{
  "n_experts": 80,
  "balance_loss": 0.000169,
  "init_std_router": 0.0387,
  "n_kv_head": 1,
  "rope_fraction": 1.0,
  "optimizer": "adamw"
}
Below are experts of layer 4 (counted from 0) of a mixture-of-experts language model. Rows are named router (the router's row for the expert), down (a neuron's output weights, with its number) and show model dimensions 0-255. Each number is 128 + 32 x the weight over its row's rms, rounded and kept within 0 to 255.
After each expert's rows: "comes before" lists some tokens at least twice as common just after its tokens as in all text. This comes from a sample of Wikipedia text that the model never trained on. Tokens count by the router's weight.

# expert 48
router [ 99 143 118 114 151 154  99 137 110  82 125  95  99 128 202  91 125 132 181 148 145  75 161  86 102 114 130  60 159  79 183 175 104 141  79 110 149 131  31  93 102 191  96  99 125 161  91 145 180 137 136 133  93  89 137 133 194 156 144 119 126 115 106 123 103 150 157 145 152  56  90 130  53  63 124 133  69 131 127 136 129 156 121 177 173 162  96 133 188 138 105 165 143 152 120 126 159 172 133 118  86  98 136 113 161 120 129 118 160 146 126 120  96 109 133  83 161 102 143 137 170 122 114 111 133  88 138  81 165 159 152 136  88 118 113 166 144 116 112 151 155 102 163 136 177 154  83 103  77 112 102 133  82 143 167 112 159 175 102 128 147 119 110 146 148 100 149 127 170 107  71 142  63 184  90 105  84 160 106  80 183 112 126 119 102  80  96 152 111 159 102 109  78 103 158 139  95 141 121 110 138 143 139 176 179  91  89 153 155 123  90 179 156 132 105 129 149 126 175 131 131 124  95  85 138  94 121 148  79 103  68 105 139 150 134 107 144 167 177  93 107  56  71  96 226 142  97 131 135  92 182 124 153  78 119 113]
down1 [102 142 122 155 136 192 117 177 172 144 131 100 138 106 140 101 171 134 141 105 150 123  96 174 138 115 135 127 176 203 218 143 139  78 144  92 123 144  91  99 122 160 120 117 168 127 108 142 100 125 200  96  86 192 162  77 138 129 106 156 150 158 168 160 131 155  84 132 120  85 160  99 212 107  92 114 105 102 130 184 143 107 184 155  76  99 127 109 158  78 154  91  73 132 166 142 126  97 122 134 114 176 116 119  83 104 147  96 120 108 121 127 104  77 156 147 108  94  61 114 156 104 112 114 105 110 128 122 112 162 134 137  52  83  75 170 135 195 179  87 151 204 109 105 159 116 140  94 147  87 142 147 111  90 215  97 126  88 153 136 148 112 100 147 125 106  63 107  92 121  93 126 133 191  80 118  99  90 112  95 125 174 132 110 147 137 101 142 132 159 115 143 132  86 184 167 171 112 142 153 115 112 127 149 134 146 141  82 179 132 159 143 101 147 106 123 147 108 103 125 135  89 182  76  54  75 113  91 150 133 112 126 144 164 185 170 176 134 122 101 153  95 126 113 115  83 135 124 121 142 134  74 160 164 125 202]
down2 [106  81  88 183 141 138 124  84 118 119 108 137 144  89 101  75 114  81 117  95  87 108 134 199  98  64 104  75 122  70 101 145  44  83 122 133 155 112 117 137  92 135 124 190 168 169 116 101 109 120 136 140 124 102 142 108 156 149 102  63 138 134  85 175 171  84 106 126  77 135 111 160 130 126 124  95  91 134 172  97 119 126 142 170 132 119 131 163 136 116 113 141 142 142 127 130 193  54 133  76 162  78 125  94 183 137 133 198 117 124 115 172 186 163 124 137 188 130 171 132 104  82 159 184 144  74 153 228 132  83 139 112 160 104 155 130 146 116 121 103 142 185  92  97  94 111  58 169 127 121  74 127 116 143 136  95 151 147 109 167 128 158 159  79 154  75 148 126 143 155 214 140  73 118 141  81 163 112 149 171 166 134 158  82 136 171 120  89 161 146 109 176 188 139 108  93 114 118 157 153  97 159 167 113 123 156 113 104 124 106 176 157 103 144 165 125 108 121 126 130  96 173  84 105 154 144 128 113 128 126 158 185  98 124  95 170 143 123 139 101 163 139  73 136 156 115 103 147 136 116 206 165  96 106 125 143]
down3 [131 100 162 146  88 169 132 166 143 131 164 167  79 106 109  49  71 150 137 123 138 135 110 127 139 128 115 132 123 195 155 101 107 185 163 196 164  19 115 170 146 120 176 180 140 165 119 111 118 128 164 153 129 163 126 141 189 108 122 189 132  45 113 136 125 148 171 131  42 154 132 136 123 137  92 162 102 138 128 119  58 106  82 144 122  84 110 137 119 144 117 203  79 126 181 165  56 133 117 167 124 107 155 123 127 139 132 130 134 169 157 104 140 138 143 142 152 149  98  43 129 115 112 118  98  99 174 128  97 134 135 157  88 153 116 173 111 111 155 128 117 122 116  82 128 100 155 114 141 169 149 105 135  79 108 106 111 115  74  90 184 100 138 119 106 152  86 169 117  98 138  81 162 157 149 131  84 115 105 135 134 132 142 102  88  86 104  98 135  79 181 134 147 150 108 107 134  95 160 115 104  90 140 107  76 141 148 131 184 152 170 202 163 127  67 134 118 131 105 203 122 102 115 165 123 203 152 132 108 116 179 129 154  66  78  76 161 129 135 158 170 116 156 147 192 149 148 145 100  85 121 130  86 135 100 140]
comes before: " and", " of", " in", " at", " ==", "s,"

# expert 18
router [160  84 133 142 130 117 140  98 174 124 143 171 136  99 117 121 100 119 116  71 130 135  68 182 129 137  74 115 107  92 123 146 186 159  61 182 132  97  64 147  92 131 147 135 138  58  89 123 153 118 197 114 131 145  85 161 126  77  73 119 106 129 142 140 211 104 188  81 137  90 118 151  93 163 121 182  94 187  96 118 125 144 120 160 110 109  75 131 133 157 140 136 139 123  98 148  77 116 131  99 117 181  93 160 136 140 146 153 151 105 148 145 111 181 153 174  78 126 122  59 115  98 120 132 101 192 164 125 180 172 159 160 188 105  86 114 109  56 149 166 188 153  94 176  79 105 104  68 107 146 111 156 164 155 114 133 196 111 119 122 136 100 170 120  77 118  98 192 144 156 137 147 120 127  86 129  72 129  91 133 122 187 149 100  91  72 133  99 156 122 131 109  91 114 136 172 110  88 102 162 122 131 115 154  95 167 137 162 156 156  95 151  82 138  78 191 133 147 140 145 133 117 134 132 116 176 162  89  84 110 159 155 119 142  93 114  93 126  82 133 137 160 104 156 155  98 154 180 138 119 174  94 165  89 143 178]
down0 [136 147  48 136 107 121 125  78 114 169 188 117 141 119 168 132  80 154 156 107 112 145 140 131 104  88 149 130 111 133 156  98  71 104 105 108 132 160 103  98 128 139 129 103  96  99 165 171 160 139 141 132 139 194 126 104 148  79  96 101 152 191 143 110 164 185 132 155 108 136 135 121 124 106 108  74 145 155 140 157 145 133 109 145 159 159  99 134 108 141  57 101 129  96 136 139 194 148 157 151 147 202 117 126  80 120  99  54 110 193 156  95 136  96 106  74 119 163  54 158 162 152  95 118 129 168 116 123 149  89  94 116 138 181 148 131 149 134 117 113 109 122 104 156 132 154 122  96 155 135 225 108  85 107 149  64  74  59 159 126 117 169 112 163 126 130 101 118 186 130  85 115 104  54 123 175 129 109 136 109 159  84  80  85 181 127 146 105  93 164 138 131 171 106 168 111  91 199 156 102 130 129 137 122 125 170  95  73 118 106  70 156 109  89 137 162 197 158 198 123 132 127 119 125 121  79 107 181  95 122  81 158 175 126 101 196 157 123  99 165 177 105 148 116 121 151 117 141  82  94 180 106 115 156 133 164]
down1 [137 145 109 176 186 116  89 121 185 133  85 139 114  82 122  92 112 157 158 129 128 124  84 149 142 107  87 131 128 158 176 116 148  74 147 142 117 132 106 146 159 203 153 112  65  98 157 159 158 171  90 116 169 123  86 152 149 152 148 168 157 164 132 143 145 164 123 166 125  98 129 102 152 115 161  95 137 201 130 149  93 166 100  55 101 141 148 111  81 119 106 156 111 159 121 193 104 103 166 118  88 135 120 175 158 177 104 110 159 126 152  96 125 107  86 134  88  70 104 115 129  66 113 151 120 151 192 141  98 133 173  91  95 140 151  74 137 140 155 117 153 105 100 160 159 115 122 157  95 175 120 158 149 166 139 124 136  46 133  70 205 105 158 102 155 170 134  98  81 159 137  59 173 197 137 109 180 137 101 125 112 151  87 114  82 122  82 105  90 105 146 116  78 113  85 104 150 101 110 183 114 168  88 119 120 130  88 170 157  92 120 152 115 115  38  77 162 168 139 144 167  65 147 148 144 149 142  82 156 117 155 133  98 171  95 119 109  56 165 134  70 109  90 127  90 170 146 131 127 139 150 120 149 109 171 124]
down2 [139  85 145 188  84  91 134 141 132  93 113 179 128 120 185 147 172 110 140 120 146 152  94 123 135  33 139 147 113 145 132  99 148 148 120 124 109 132 133 157 133 108  60 129 117 109 101 118  92 172 145  84 155  93 110 117 158 114  79 135 119 121  81  75 103  99 125 120 137 137 128  76 102 183 111 111  97 156 156 171  79 166 113 118  87 116 153 127 159 101  70 126 174  79 150 161  90 121 117  74 161 146 140 176 188 171 139 143 139 153 149 111 115 155  99 160 114 142  75 135  73  66 148 120 103 154 148 149 135 188 113 143 159 106 109  89 134  91 104 130 143 104  90 163 102 143 128 123 139 153 157 203 146 129 104 137 142 165 113  57 222 142 187 120 180 125 172 158 117 132 154 141 117  62  92 137 131 145 189  86 103 111  89 160  22 124 114 123 110 125 154 139 129  88 129 141  99 172 110 123 190  94 135 124 132 128 153 115  85 130 117 139 115 162  75 135 159 101 108 170 149  96 111 210 153 183 122 149 174 112 135 139 122  97 130  88  53 126 170 127 103 127 154 126 126  96  36  86 154 178 174 126 140 163 165 124]
comes before: " of", " in", " and", " were", " ", " from"

# expert 7
router [ 80  91 196 131  73 127 184  78 162 160 117 111 140 175 100 131  95 105  96  99 146 114 110 129 143 118 180 121 116 108 111 155 141 111  74 165 124 110  92 146  77 126 140 123 145 105  98 121 122 112  45 166 127  90 174 107 136 165  91 180  52 130 147  82 189 119 152 102 125 157 109  90 117 105 140 192 132 189 152 129 198 102 102 103 117  95 161 136 150 122 176 108 194 159 126 178  94 159 202 101  85 173  77 148 123 119 170 188  89  69 147 108 143 123 140 121 103 188 118 141  92 135 160  91 121 102 137 140  72 147 117 105 109 166 119 150 145 103 100 169 134  97 141 139  88 136  96 158 105 180  95 140 122  60 108 159 135  87  52 145 102  99 141 127 110 135 144 111  80  95 110 164 144  94 113 137 123 183 187  88 136 148 131 109 111 161 160  92 149 107 116 111 146 162 170  96 142 134 137  94 151 151  95 115  87 158 100  94  68 135 176 128 103 142 183  90 130 113 129  64 157 109 110 151  99 183 188 150 110 118 145 161 181 127 161 147 207 150  85 122 118 142 122 126 163  84 136  81  96 135 146  69 109 123 135 131]
down0 [133 118 143 167 154 150 226 120 133  98 167 162  70 148 172 143 140 168 122 188 105  77 125 131  73 122 134 141 124 156  90 128 131 118 156 143 111 117 125 166 113  98 118 103 137  92 207  78 142 105  99 172 138 177  52 180 153 172 119  82 185 112 137 131 119 102 101 135 123 125 141 137 121 121 130 129 142 147 126 100 180 152 137 152  96 121 164 158 133 134 113 131 157 124 141 185 154 150 147  91 111 152 120 135 123 150  87 107 157 134 132   9 136 126 151 190  98  78 133 135 150 104  68  55 204 126  78 144  95 143  94 126 141 125 100  66 121 102 131 138 101 155 104  65 149 137 163  93 131 123 154 146 141  81 110 186 149 123 115 130  91 120 116 166 153 101 183 124 124 150 130 112 134 122 116 125  77 164 183 112  53 151 156  95 138 212 106 145  86 124 153 177 138 147 120 164 123  70  95 104  93 114  85  84 176 169 133 147  94  71  86 108 100 162 159 142  83 121 121 144 159 121 163 166 156 177  96  83 116 140 155 185 160 181 125  84 131  78 168 150 141 112 118 124  88 132  99 103 137 114 113 113  85  66 158 135]
down1 [131 192 139 142 119 114  96 178 154 131 152  61 133 123 141 180 112 152 100 104  56  94 168  86 118 133 148 138 121 173 113 133 133 163 173 136 131  65  20 107 178 145 156  70 140  59 149 154 105 142 123 122 136 120 176 125 183 115 139 171 139 112 128 118 110 124 138 146 187  83  57 145 122  38 176 132 129 189 159 214 107 169  88 139 127 127 150 195 169  72 122 104 145 120 123 114  89 145 180  94 122 123 133 106  92 122  50 176 129 173 126 112 121 121  60 100  90  87 178 133 120 156 157 106 142 138 132 117 162 133 124 134 121 128 120 133  80 158 129  91 119 101 119 122 141 128 122 140 151 128 185 160 132  95 132 117 120 130 134 135 154 149 104 147 146 173 168 183 129 154 143 117 134  77  80 140 117 123 156 154 174 117 108 138 111 111  75 166 143 176 162  96  93 140 107 130  95 107  91 156 110 154 168 106 102  98 113 144 162 102 152 140 143  55  60  97 115 140 145 109  97  71 164 157 106 174 101 126 121 143 105 119 136 139 112  83  93  78 130 105  87 142 120 144 166 108  82  92 136 118 202 152 166 170 164 199]
down2 [147 115 116 151 158  86 116 170 109 106 196 157  88 110 139  49 102 106 121 153 178 127 107 121 107 111 119  66 102 107 139 164 121  91 163  95 118 148 159 117 177 169 110 106 167 147 112 135 171 144 153 154 125 128  93  74 118 115 134 128 145  98 202 155 124  73 122 168 152 127 117 128 127 145 121  66 119 151  65 125 121 125 143  68 134 154 117 154 133 126 149 123 124 127 105  88  96 124 115  73 117  91 110  66 188 146  65 157 162 148 153 109 137 141 146  87  45 145 111 103 122 127 194 127 124 220 136 115 164  76  97 133 148 109 144 178  99 127 156 117  99 182  65 122 121 123 108 105  69  60 152  96 140 115 137 141 156 197 162 177 143 109  59 104 112 157  77 158 175 153 139 112 120 171  97 162 149 102  99 174 131 149 146 185  94 114 149 182 103 139 111 123 101 120 132 159 106  71 151 165 155  95  86 127  85 169 163 191 124 174 100 105 101  94 168 117  97 107 188 111 166  77 151 166 156 168 147 162 118 155 123  98 122 126 152 171 104  93 132 128 126 156 107  99  84  93 198 150 154 151 152 156 171 141  93  95]
comes before: " |", "',", " million", "'", " p.m.", " m"

# expert 59
router [118 135  87 126 159  88 110 135 126 127 147 160  51 129 103 129 125 123 133  74 140 155  87 122 147 162 159 134  85  95  81 111  98 105 114 165 144 109 174 125  90  86  91 130 103 144  75 148 149 162 145 146 153  86 166 149 171 145 190 132 101  89  94  94 170 156 119 131 127 180 143 157 172 179  85  90 107 162 112 149  73 158 168 106 172 109 149 103 112 113  65  80 105  84 137 106  76  96 135 145 119  64 151  67 134 158 128 196  81 106 131 120 102 165 101 146 190  94 143 115  94 118  90 181  85 168 147 121 138 187 143  76  97 116  77 143 127 158  68 113 152 109 112  78  94 129 119 113  95 114 104 155 132  94 170 133  73  75 185 153  97 138 108 109 145 120 110 133 139 195 138  74 164 152 110 122 104 132 133 144 107 117 205  79 152  99 152  97 148 124 131 157 165 156 104 141 101 105 103  87 146  91 137 136 100 136  96 121 143 132 192  78 108 164  93  98 145 100 159 175 108 151 149 145 123  76 197 133  61 134 109 141 113 154  70  72 135  81  97 108 126 141 143 140 173 121 145 144 145 118 136 168  95 171 224 159]
down0 [136 100 131 123 152 150 141 134  82 167 106 144 130 139 130 118 150 131  96 139 142 103 121 150 132 108 122 141 147 131 125 174 110 134  96 105 184 181  85  57 165 140 107 153 134  57 127 102 162 121  74 122 205 203 108  91 122 140 148 114 150 135 167  89  98  99 128  80  94  59 185 127 123 115  80 114 204 137 114 146 105 168 137 170  81  67 103 122 128 130  90  75 103 133 141 109 103 167 130  77  69 200 165 153  92 137 136 100 133 150 148 183 157  90 184  64 171 153 142  80 129  68 150  79 169 130 170 100 149  76 124 144  71 125 183 126 126 141 164 142 120  69  87  92 175 110 130 166 126  76 127 161 147 189  94 119 133 135 113 110 182 141  96 135  90 169 155 130 150 152 150 135  99 118  94 132 155 192 131 107 128 135 122 111 154  78 129 153  64  88 140 174 112 150 122 119  74 178 192 162 114 165 188  82 119 132 149 120 136  81 125 136  97 152 103 159  79 163 139 108 129  84 137 103 126 148 120 119 111 119 133 148 144 119 107  97 196 103 146 156 110 121 133 156 178 120 108 139  78  74 169 156 156  81 160  91]
down1 [136 141 149  85 160  94 141 114 109 143  89 121 147  44  80 157 154  85 158 141 125 161 130 106 108 132 141 146 144 111 113 171  91 151  84 159 191 118 155 183  54 130 156 205 157 173 127  94 143  70 121 136 129 100  89 122 115 162  72 101 158 174 120 110  87 168 143 159 119 115 135 126 138 114 117 133 154 106 119 136 142  96 155 100  97 160 161 107 119 149 203 152 142 117  94 142  91 127 161 193 174 123 110 124 190 143 181 168 102 160  69 101 131 143 126  62  92 112 111 216 134  94 148 140  86 124 141 155 107 168  67 133 130 178  82 214 108 136  66 168 104 109 145 132 133  83 158 103 129 172  96 103  89 141 156  90 155 128  89 124  77 123 101 111 154 109  90 104 129 152 175 137 146 191 110 167 150  66 153 158  92 136 123  89 116 176 100 131 140 152 153 163 105 110  82 168 115 125 117  99 127  78  85 150  94 118  47 133 104 162 136 106 163 146 165  88 135 103 105 171 204 131 148  74 127 128 125  87 107 153 153 124  91 147  94 103 181 106 123 100 159 152 111 125 102 143 104  83 190 157 159 123 149 146 131 140]
down2 [100 186 137 163 118 140 154  99 119 120 162  85 163 112 156 167 132 127 134  45 132 106 126 140 100 107  68  81 108 144  91 166 205  87 145 113 138 158 165 108  58 163 139 156 152 127 101 132 118 158 131 132  93 124 169  94 160  97 126 105 141 148 162 122 149 150  84 133 163 125 136 126 161 131 100 139 100 109 179  71 174  91 142 158 202 129 108 182  90 178 162  85 103 126 103 148 159  78  93 156 120 165 139 167 123 154 138 128  91 103 103 125 156 171  92  78 146  80  93 161 118 138 122 119 145 151 172 129 141 183 166 175 103  57  85  95 133 159 111 146 144 187  83 129 124 175 124 190 184 105 168 134 104 156  72 140 117 132 125 114 130 123 169 160 129 123 127 109  82 192 143  97 152 115 129  98 139 111  77 169 200 132 163 171 171 138 137 151  98 138  85 109  98 124  76 138  87  98  86  77 114 134 143 164 123 163 106 129 126 124 139  83 108 103 180 172 104 147 110 120  95 130  84  92 110 118 100 122 130 141  56 103  47  82  42 145 192 165 137  97 162 111  97 161 107 114 128 160 150 175 121 129 107 169 142 166]
comes before: " by", " in", " to", " on", " as", " at"

# expert 43
router [ 89 135 136  98  71 135  97 111  91 162 115 184 151 108  72 101 186 135 140 122 142 131 130  80 100 105 127 168 164 110 184  94 101 107 155 138 148 138  74 147 144  96 117 124 164 150 101 133 127 111 110 163 104 134 168 155 185 115 133 138 120 154 148 114  99 139 164 178 199 116 102  92  84  78 169 146  93 131 179  93  95 172  92 102 132 110 106  95  98 130  75  94 183 132 138 126 147 139 107 155  94 146 106  53 150 150 126 220 122 171 140  86 136 119 168 130  85 130  54 105 101  98 117 135 145 100 150 106 165 171 145 167 129 102 142  99 136  78 118 177  96 147 140 185 161 170 136 132 145 139 114 135 101 130 175 156 106 108 194 123 114 113 154 111  74 201 128 154 150 152 122 170  84  73 100 176 152 153  67 115 166  88  89 125 141  87 124 127 138 159 126 172 155  80 149  87 182  68 161 162 207 121 131 157 107  72 137 112 166 100  86 144 184  91  96 191 147 140 135 126 115 112 101  90 130 126 114 114 156 124 127  80  82 112 108 111 130 194 161  65 132  81  76  89 149 106 113  93 147  91 127 163 137 114 111 149]
down0 [ 91 159 180 126 127  86 148 124 107 152  90  83 163 152 108 150 136  72  91 130 131 118  85 143 134 119 150 163  93  91 145 186 117 103 144 130 114 148 190 118 140  61  90 131 139 115 118 150 115 155 114 139 125 140 104 186 151 121 180 153  98 154 142 196 116  25 108 132  78 140 109  94 141 143 108  83 136 121 175 126 149  80 122 143 144 112 129 157 211 180 156  78 172 157  89 111 121  96 135 149 109 125  82 122 140 122 134  62 103 112 142 142 127 121 130 120  51 114 144 145 169 124  83 154 110 114 127  83 113 121 125 112  86 171 143 156 183 157 118  65 118 164 129 151  87  83 131 145  68 113 145 148 148 156 160 158  76  76 137 147 138 164 174 182 108 135 145 156  55 139  42 106  90 148 154 130 111 128 129 145  79 114 184 145 157 126 115 149 103 160 166 124 137 146 147 165 132 148 110 170 143  87 102  73 151 121 118 180 136 124 121  97 150 108 172 121 134 165  86  62 128 111 112 148  70 115 195  95 128  97  42 100 169 181 166 151 174 147 143 143 121  73  89 117 209 132  89 173 121 132 153 117 144 100 145 101]
down1 [171 180 193 104 130  95 127 102 194 103 124 157  84 135  93 115 147 111 194 154 132 131 110 120 140 175  78  53 140 107 107  49 173 125 147 123 135 119 130 146 204  90 149 115 116  96 132  88 121 160 102 136 171  69 118 121 137 175 112 159 113 114  95  95 101 157 141 138 126 119  84  99  92 136  53 163 163 106 155 125 155 162 163  93 136 135  98 107 104 159 103 127 138  51  84 129  97 166  75 113 143 150  89  63 138 169 141  87 135 160 165 146 102 143 123 151 109 119 140  70 135 112 157 115 134 125 158 110 207 157  71 123 142 114 132 136 105 108 135 116 134  77 143 130  98 157 110 140 133 121 112 132  46 119 111 173 170 132 150 122 187 144 140 138  66 149 221 182  92 139 122 123 184 161 128 146 125  87 119  74  63  93 121 188  90 144  83 106 103  92 102 145 132  84  80 154 139  98 125  82 140 139 161  59 150 120 147 152  95 111 161 125 146 110  94 157 131 144 177 101 167 148 121 139 167 145 138 161 139 161 160 127 130  83 190 177 147 116 144 121 144 145 120 162 139  68 130 187  94 158  91 144 104 100 130 188]
down2 [103 150 165 118 135 144 208 188 132 157  91 165  56 111 111 155  45 107  77 133 108 124  96 123 112 123 121 175 129 127 136 114 133 131 131 139 111 130 121  91 109 134 119  94 200  57 174 110 214 190  97 188  98 136 137 129 142 121 166 120 136 113 110 138 145 123 117 114 148 101 159 100 161 130 114 109 146 120  97 137 100  89 130 156 107 150 138 182  88  99 147 162 144 134  87 156 142 115 152 108 109 137 111 106 171 125  84 137 143 130 153 118 131  73 139 138 124  78 105 180 153 148  92  46 151  94 114 140  95 129  92 147 107 124 144 147 107 199  31  86  68 153 160 148 139 124 152 131 137 117 149 131 165 109  92 128 149 107 167 192 124 103  48 171 146  84 123 117 131 135 147 196  82 166 160 136 153 143 163 138 135 148 123  87 170 166 105 156 132  95 113 150  82 148 166 159 192 173 102 121 135 103 108  98 109 117 133 154 115  95 117 135 124 176 144  62 137 146 142 105 214 134  99 120  48  99 160  50 186 123 114 100 141 160 196 140 155 137  94 122 110 112  81 144 122  76 165 123 149 115 160 127 135 158 104  70]
comes before: " of", " and", " to", " in", " for", " with"

# expert 57
router [160  82 148 112 139 131 122  47 105 125 170 144 107 185 112 148 103 120 167  92 110  74 124 181 119 111 174  96 127  75 136 113  74 108  67 128 118  64  57 119 117 116 114 105 103 138 136 106 161 180 139 137 189 178 149 166 108 149 161 113 199  86 118  87 104 117 123 169 117  86 150 120 122 158 108 163 119 116  76  90  93 142  79 126  93 113 133 120 139 161 217 123 150 152  88 161 113 158  96 133 147  93 182 136 167 122 167 197 206 116 135 156  75  89 181 171 142 131 134 109 145  95 135 120 119 171 127 146 164 174 134 131 145 199  73  95 150 111 153  74 195 105 134 128 117  99 126  88 161 164 104 181 114  76 102 103 113 145 101 121 127  97 165 170 105 124 121 139 183 157 152 143  95 118 126 133 104 145  81 124 109 137 140 171 132  85 122 113 122 129 120 146 160 149 165 153  95 163 128 121 105 170  91 112 182 147  93 156 132 124 137  96 114 141  92 145 158  87 107 187 118 124 104 130  96 114 156  89  67 109 155 115  77 132 122 136 154  66 146 131 119 138 176  96 176 105 188 154 122 123 207  91 186 132 103 185]
down0 [148 122 118 163  94 118 170 180 189 124 139  77 100 147 112 119  81 132 132 144  92 108 176 108 154 122  99 105 126  76 175 145 109  93 167 132 112 171 123 106 140 120 157  73 132 133 149 135 162 128 116 103  97 142 114 101 134  70 119 113 124 159 134 117  88  67 204 117 173 186  91 156 101 124 195 123 113 107 136 126 172 121 148 182  96 121 213 130 177 145  85 124 125  66  97 102  60 127 126 123 124 108 117 124 160 177  97 184 143 130 118 131  99 127 135 170 139 110 162 122  41  52  98 147 108 111 111 118  36 171 137 104 148 100  87 144 133 117 146 131 109 112 125 161 125 112 136 153 105 149 127  84 149 118  98  99 114 123 140 174 175  99 137 171 120 129 163 107  94 145 106  49 151 163 132 177 215  87 167 161 193 152 152 134 116 110 153 181 158  69 129 114 209 143 118 135  98 102 117 142 138 166 163  97 119 122 147 154 124 110 161 156 115 173 112 119 153 170 128 137 111 104 170 123 137 110 116 114 177 103  99 137 135 127 173  71 119 116 177 158  72  85 105 200 115 154  51 121 129 121 121 125  93  52 141 150]
down1 [172 114 167 130 184 181 110  95 121 150 135 127 137 110 160 106  80  73 125  99 148 170  38  58 128 110 183 124 158 142  94  97 113  84 181 154 154 218  99 110  76 138 137 135 109 158 145 126 113  76  99 112  90 184  76 128 125 140 146 124  55 142 224 136 120 100 116 120 135 102 145 175 114 153 102 105 113 136 156 137 117 187 163 114  71 173 120  80  83 143 197 114  70 141 125 179 118 162  77 155  76 152 159 144 110 148 132  85 168 147  82  93 167 150 115  96 132 120 148 125 147 187 146 130 179 111 136  88 124 127 122 179 158 118  44 121 198 130 154 130 141 170 146 103 156 129 189 189 121  59 119  50 134 129 124  87 128 127 112 127 128 121 132 151 122 121 138 164 159 152 150 176  89 156  50 136 135 149 105  72  86 128 203 105 125 118 129  90 167 135 114 140 126 104 132 125  75 149 136 150 158 153 203  83  85 129 165 127 149  79 114 120  97 120 140 138  87  87  90 135 115 113 138 104 128 132 128 145 144 167 130 113 152 136 129 125  78 138 129 137 130 112 146 101 107 139 116 154 106 106 129 165 145 150 117 167]
down2 [114 170 126 116  61 160 125 214 122 123 128 137 136  72 151 120 129 120  78 113 122 130 162 117 111 160 146 106 128  96  63 119 148 163 120 142 148 158  79 207 132  62 115 126  88 107 116  95 113 180 136 136 119 137 121 166 129 154 158 113  84 149 107 141 153   8 112  98 162 141 142 136 140  83 101 157 146 193 129 114  95 104  92 166 139 131 162  97 134  92 140 102 126  88 168  88 122  97 110  86 111 166 152 141 107 123 113 150 112 173 140 148 173 134 179  77  91 106 115  95 156 122 155 141 115 112 146 151 110  67 142 121 159  88 126 107 150 115  79  84 135 109  86 141 178 132 131 133 143 100 156 115 111 110 141 149 166 157  64 136 157 124  53 171 159 144  73  94 193 117 156 193 113  98 114 172 156 177 147 145 168 108 108 113 100 103 149 147 123 137 165 120 230  96 138 155  79 115 158 133 113 175 162 113  87 145 195 116 196 112  80 140 119 143 214 170 175 121 155 145 122 128  99 164 119 187 107 156 124 121 185 132 117  75 122 138 151 107  87 112 130  75  94 161  90 122  81 118  88  87 136 144 103 116 134 110]
comes before: "\n", " /", " in)", " =", " in", " (born"

# expert 58
router [ 98 124 152 101 154 140 154 124 176 145 109 114  76 154 128 128 134 145  89  67  93 117 151 137 177 121 139  94  93  94 100 123 122 131 154 143 101  93 102 205 151 115  91 122 126  86  94 120 141 114 180 131 128 133 127 137 149 162 119 104  94 149 121  99 150 118  78 122 163 164 159 155  68 139  92 121 114 152 179 132  96 171 127  99 125 162 129  99 131 153 109 108 149 109 132  95  66 120 133 134  94  76 148 119 161 123 101 230 117 139 178 161  88 152 139 108 134  60 127 130 173 152 143 174  98 135 135 114 148 207  71  97 122 141  69 147 142 196 148 159  99 124 110 126  85 139 116 110  84 176 127  95  65  93 167 109 141  54 104 138 134 126 207 164 159 128 110  87  92 180 137 104 150 162  93 161 176 126 158  53 141 158 147  51  92  95 179 110 170 145 139 128 136 195 109 120  85 139 100  98 135  91 127  91  94 163  80 167 102 129 115 126  88 151 101 114 173 111  75 183 136 137 139 153  94  98 190 167 168 112 138 128 120 152  68  72 119 120 144 165 135 178 173 135 152 156 129 110 149 178 112  73 131 158 159  79]
down0 [ 86 157 145 138 153  72  96 107 147 121 107 117 139 166 154 141 105 168 133 118 112 153  91 173 134 121 194 116 111 107 185  75 134 134  70 137 173 155 151 113  97 110 118 233 136 153  82 126  72 180 110 225 112 117 131 108 129  64 163 103  65 183 143 152 129  91  53 152 167 120 163  97 165 132 173 178 134 108 126 131 193 135 165 103 111 128 142 147 125 152  65 199 133 112 159 111 135  90 127 110 171 158  91 159  92 109 151  49 123 139 101  88 122 172 105 174 136 114  82 133 181 116 145 103  99 135 150 140 163 131 156  77 110 128 102 104 175 103  91 171 117 147 133 131  64 128 151 132 159 120 136 106 144  98 166 101 145 150 108 102 159 160 150 103  35  98 106 106 158  93  96 107  92 131  93  69 142 139 137 117 138 123 184 136 122 111 135 120 143 109 159 153  94 144 132  94 115 232 141  75  86  98 161 169 126  50 102  83 112  98 138 161 101 140 143 155 113 169 112 128  95 152 162 121 127 134 149 192 163  99 123  90 104 113 135 141 130 130 162 157 109 134 150  87 116 144 153 176 134 106  93 122 115  93 116 142]
down1 [117 118 171  46 134 147 116 103  64 147 186 119 129 130  79 158 141 150 162  71 165 122 160 139 109 153 116 220  84 105 139 166 188  77 156 116  55 124 132 137 149 137 136 163 128  81 184 103 146 146 155 137 128  97 146 181 148 166 112  69  86 174 148 116 117 164 108 115 197 161 129  78 148  92 152 102 123 193 115 136 135  88 162  73 144 208  90  79 161  81 131 114 153 125 125 150 175 155 124 127  58 112 154 120 179 127  82 122 135 121 171 144 136  98 129 152 133  82 131 177 143 105 156 181 107 153  89  88 106 102  98 113 112 155 114 110 184 106 166  99 149 113  95 153  94 169 154 123 130  84 106  86 149 145 103 147 138 129  95 177 164 152 145 166 179 139  94  94  95 137 136 106 101 172 141 161  65 120 121  94 104  88 114  82  60 146 159  98  78 138 101 142  69 108 185 100  88 125 112 132 162  90 115 101 146 187 147  99 114 151 105  84 107 159 155 146  96 164 133 108 155 100 141 108  93  84  98 179 100 115 138 158 148 150 114 117 142 104 135 155 138 155  82  89 122  93 173  99 154 169 170 118 160 158 137 140]
down2 [154 132 149 173 101 180 175 178  99 118 154  84 134 180 128  47 174 138 135 154 137 176 185 184 121 124  64 120 159 174 121  55 130  97 162 105 193 134 101  80 110 132 141  76  91 161 153 125 119 166 139 106 158  86 100 143 152 121 144 118 181  79 119  79  95 161  49  99 181 172 141 163 122 116 126 147 104  95 129 111 136 145 124 159 153 161 111 101  78 125 127  84  91 124  75 113 145 164  52 124  77 102 156  90 114 119 111 132  94 100 102 109 107 180 112 173  99 103 177  98 128 138 119 183 126  84  94  99 125 194 103 130 185 116  87 136 125 102 173 113 109 164 139 116 111 161 180 124 110 184 118 151 116  99 105 138 122  92 149 110 170 118 124 123 110 165 193 144  66 135 114 113 125 124 141  98 141 131 134 118 150 107 112 173 126 116 137  90 191 155 135 117 121 185 160 100 103 130  93 153 157 116 203 133 121 125 125 132 150 125  94 149 123 154 113  93 117 142 150 119  69 189  87 149  61 110 123 144 105 138  95 113 134 107 143 113 108 141 117 201 149 165 112  99 129 123 184  30 166  69 152 144 179 109 109 155]
comes before: " in", " as", " to", " on", " for", " at"